Below are experts of layer 14 (counted from 0) of a mixture-of-experts language model. Rows are named router (the router's row for the expert), gate (a neuron's input weights, with its number), up (a neuron's input weights, with its number), down (a neuron's output weights, with its number) and show model dimensions 160-239. Each number is 50 + 10 x the weight over its row's rms, rounded and kept within 0 to 99.
Before each expert's rows: a language model's description of what the expert responds to; "mostly gets" lists some tokens that are sent to it at least half of the time. This comes from a sample of Wikipedia text that the model never trained on.

# expert 16
It responds to: Word pieces inside field labels of infobox lists (First holder, Completed, Architect, Place of birth), plus Latin-root stems like in-vent-ions, con-fig-uration.
mostly gets: "pos", " Location", " Coordinates", "ign", "form", "See"
router:52 53 63 56 45 36 63 32 52 38 46 46 42 45 41 67 31 47 52 43 44 41 68 68 43 49 61 46 37 61 47 40 39 49 56 58 42 45 49 45 69 53 38 45 54 49 38 38 38 58 59 46 49 55 62 46 54 39 44 77 54 43 57 61 62 45 31 49 47 48 57 53 46 45 49 57 60 38 58 44
gate0:45 52 61 36 48 54 63 38 58 55 49 26 60 45 32 54 47 64 48 43 60 52 42 49 46 54 53 64 68 39 45 58 69 38 48 63 59 29 54 43 50 48 64 58 54 47 63 43 41 53 47 43 55 38 33 50 54 65 61 69 49 45 45 51 52 47 61 41 44 42 68 32 40 60 57 27 53 53 43 56
up0:45 50 27 68 50 53 60 41 50 51 37 39 37 31 59 52 40 73 61 58 49 35 39 43 46 48 50 69 53 40 68 46 38 64 53 62 38 62 35 52 48 47 51 45 53 46 57 48 48 42 38 27 64 48 32 67 58 69 47 36 51 48 57 38 50 66 50 29 44 59 56 64 59 56 54 47 47 56 56 66
down0:61 58 30 61 59 40 49 52 47 46 37 48 55 37 82 64 33 49 49 47 44 47 41 37 38 53 45 43 52 39 78 48 36 51 38 49 58 43 57 59 62 48 52 41 41 50 40 52 44 51 52 83 51 67 50 52 50 50 46 57 41 42 58 45 43 53 48 43 52 58 56 49 29 32 53 44 63 43 52 51

# expert 31
It responds to: Verbs and connectives following a subject in biography narration, such as began, became, was, when, during.
mostly gets: " became", " when", " been", " during", " his", " was"
router:51 52 60 46 33 51 42 50 53 54 47 62 55 54 28 45 43 67 44 47 48 61 32 41 55 51 39 40 41 53 53 52 64 63 51 54 54 44 36 48 43 50 46 55 56 42 49 38 46 38 46 68 40 72 54 57 44 66 43 38 47 46 81 48 60 53 52 51 42 50 52 46 34 50 57 50 68 51 44 40
gate0:46 53 53 49 40 29 48 49 68 53 56 41 53 56 27 58 60 52 54 41 50 39 49 49 42 47 54 38 53 38 51 54 57 51 67 47 45 65 48 46 47 52 45 45 55 74 44 33 40 47 29 40 27 61 52 66 49 61 56 44 40 39 66 58 62 50 31 45 47 46 60 71 40 46 53 44 61 26 49 46
up0:66 41 49 32 64 59 45 40 57 43 33 65 46 56 54 65 41 41 64 64 48 61 73 56 60 53 67 62 38 55 58 58 48 38 46 38 59 52 39 38 43 34 66 53 41 41 50 49 32 56 49 50 32 42 43 75 50 52 54 57 36 61 61 46 42 58 37 39 61 53 54 58 50 78 52 45 60 50 54 76
down0:42 49 42 67 64 57 51 77 56 58 51 57 32 43 42 45 37 37 34 53 57 64 51 67 53 28 47 37 54 48 63 48 53 36 55 51 43 57 45 31 56 61 43 28 50 46 58 45 18 66 47 61 17 33 31 47 45 60 56 37 46 53 47 46 48 55 34 46 47 52 43 63 70 78 59 61 42 61 50 53

# expert 43
It responds to: Suffix pieces completing words, plus music and writing nouns, such as -ique, -ello, -idae, guitar, album, singer.
mostly gets: " music", "idae", " guitar", " word", " vocals", " novel"
router:36 31 43 60 36 47 33 52 59 40 41 49 51 53 60 48 56 47 36 45 35 56 61 63 48 48 65 48 44 48 47 34 42 60 54 65 51 35 42 51 41 62 51 54 56 50 65 51 48 49 54 57 55 50 67 57 68 40 46 33 38 36 31 61 76 45 52 59 66 49 59 42 50 45 52 30 71 37 39 41
gate0:43 44 50 56 66 48 48 54 52 31 69 53 44 65 45 66 47 39 32 62 46 77 51 59 53 52 61 26 55 47 57 31 49 44 24 48 52 62 58 50 43 54 53 50 49 52 41 46 54 46 48 46 40 70 59 55 62 51 52 46 49 50 50 53 67 50 38 46 52 44 71 43 48 39 39 61 46 45 55 55
up0:46 66 48 41 61 49 66 56 46 49 67 56 40 48 68 44 65 62 54 34 52 49 63 60 61 44 38 41 56 55 50 47 48 53 40 38 69 55 50 46 30 54 46 44 42 55 63 63 43 35 59 52 53 59 64 54 52 65 64 36 45 47 50 61 58 58 46 56 63 40 39 30 35 35 32 58 51 44 47 52
down0:37 60 44 38 46 33 66 42 44 32 36 46 39 41 57 48 47 63 64 40 56 56 49 48 34 50 38 46 43 46 40 53 58 44 54 54 65 67 59 38 50 44 54 50 54 48 50 41 45 62 44 53 46 58 48 51 47 32 50 58 38 70 51 46 62 47 50 48 48 60 45 54 51 64 36 48 54 42 51 47

# expert 10
It responds to: Common nouns and suffixes closing a word, often in section headings, like station, history, crash, -s, -ity, -ation.
mostly gets: " station", "History", " people", "ities", " performance", " role"
router:70 38 57 48 37 51 60 42 55 43 55 61 51 50 37 50 40 37 52 48 43 32 65 67 67 45 43 50 47 61 61 56 44 60 32 37 57 61 54 48 57 47 40 56 44 48 44 44 65 70 48 37 54 57 46 54 42 44 66 36 58 59 53 50 50 50 33 58 57 40 61 45 42 38 52 38 67 27 52 38
gate0:43 53 38 53 60 65 69 57 41 51 44 46 72 53 69 46 42 55 57 53 45 30 35 58 45 59 55 45 52 60 54 63 61 53 36 40 52 48 38 46 53 52 62 57 57 57 55 57 46 48 49 23 60 45 46 52 82 32 57 47 43 67 55 59 65 42 55 48 57 58 41 55 50 42 51 47 37 52 41 66
up0:47 50 56 48 39 43 60 36 55 49 54 61 40 47 42 36 49 57 36 53 48 53 51 58 31 49 42 38 64 50 40 41 28 52 41 44 42 62 44 42 46 49 50 45 57 45 56 60 47 54 64 52 41 62 41 59 36 69 59 50 54 52 64 34 42 47 67 56 37 44 36 49 64 78 66 60 61 51 28 31
down0:53 53 63 52 60 34 59 42 54 63 52 53 58 55 52 52 65 62 56 81 36 48 43 74 40 58 44 48 55 55 38 52 51 52 41 55 35 49 59 64 46 50 54 47 61 67 57 32 77 56 36 48 66 58 47 48 31 47 44 70 57 41 49 49 58 58 59 50 52 53 43 50 55 44 41 38 61 65 42 41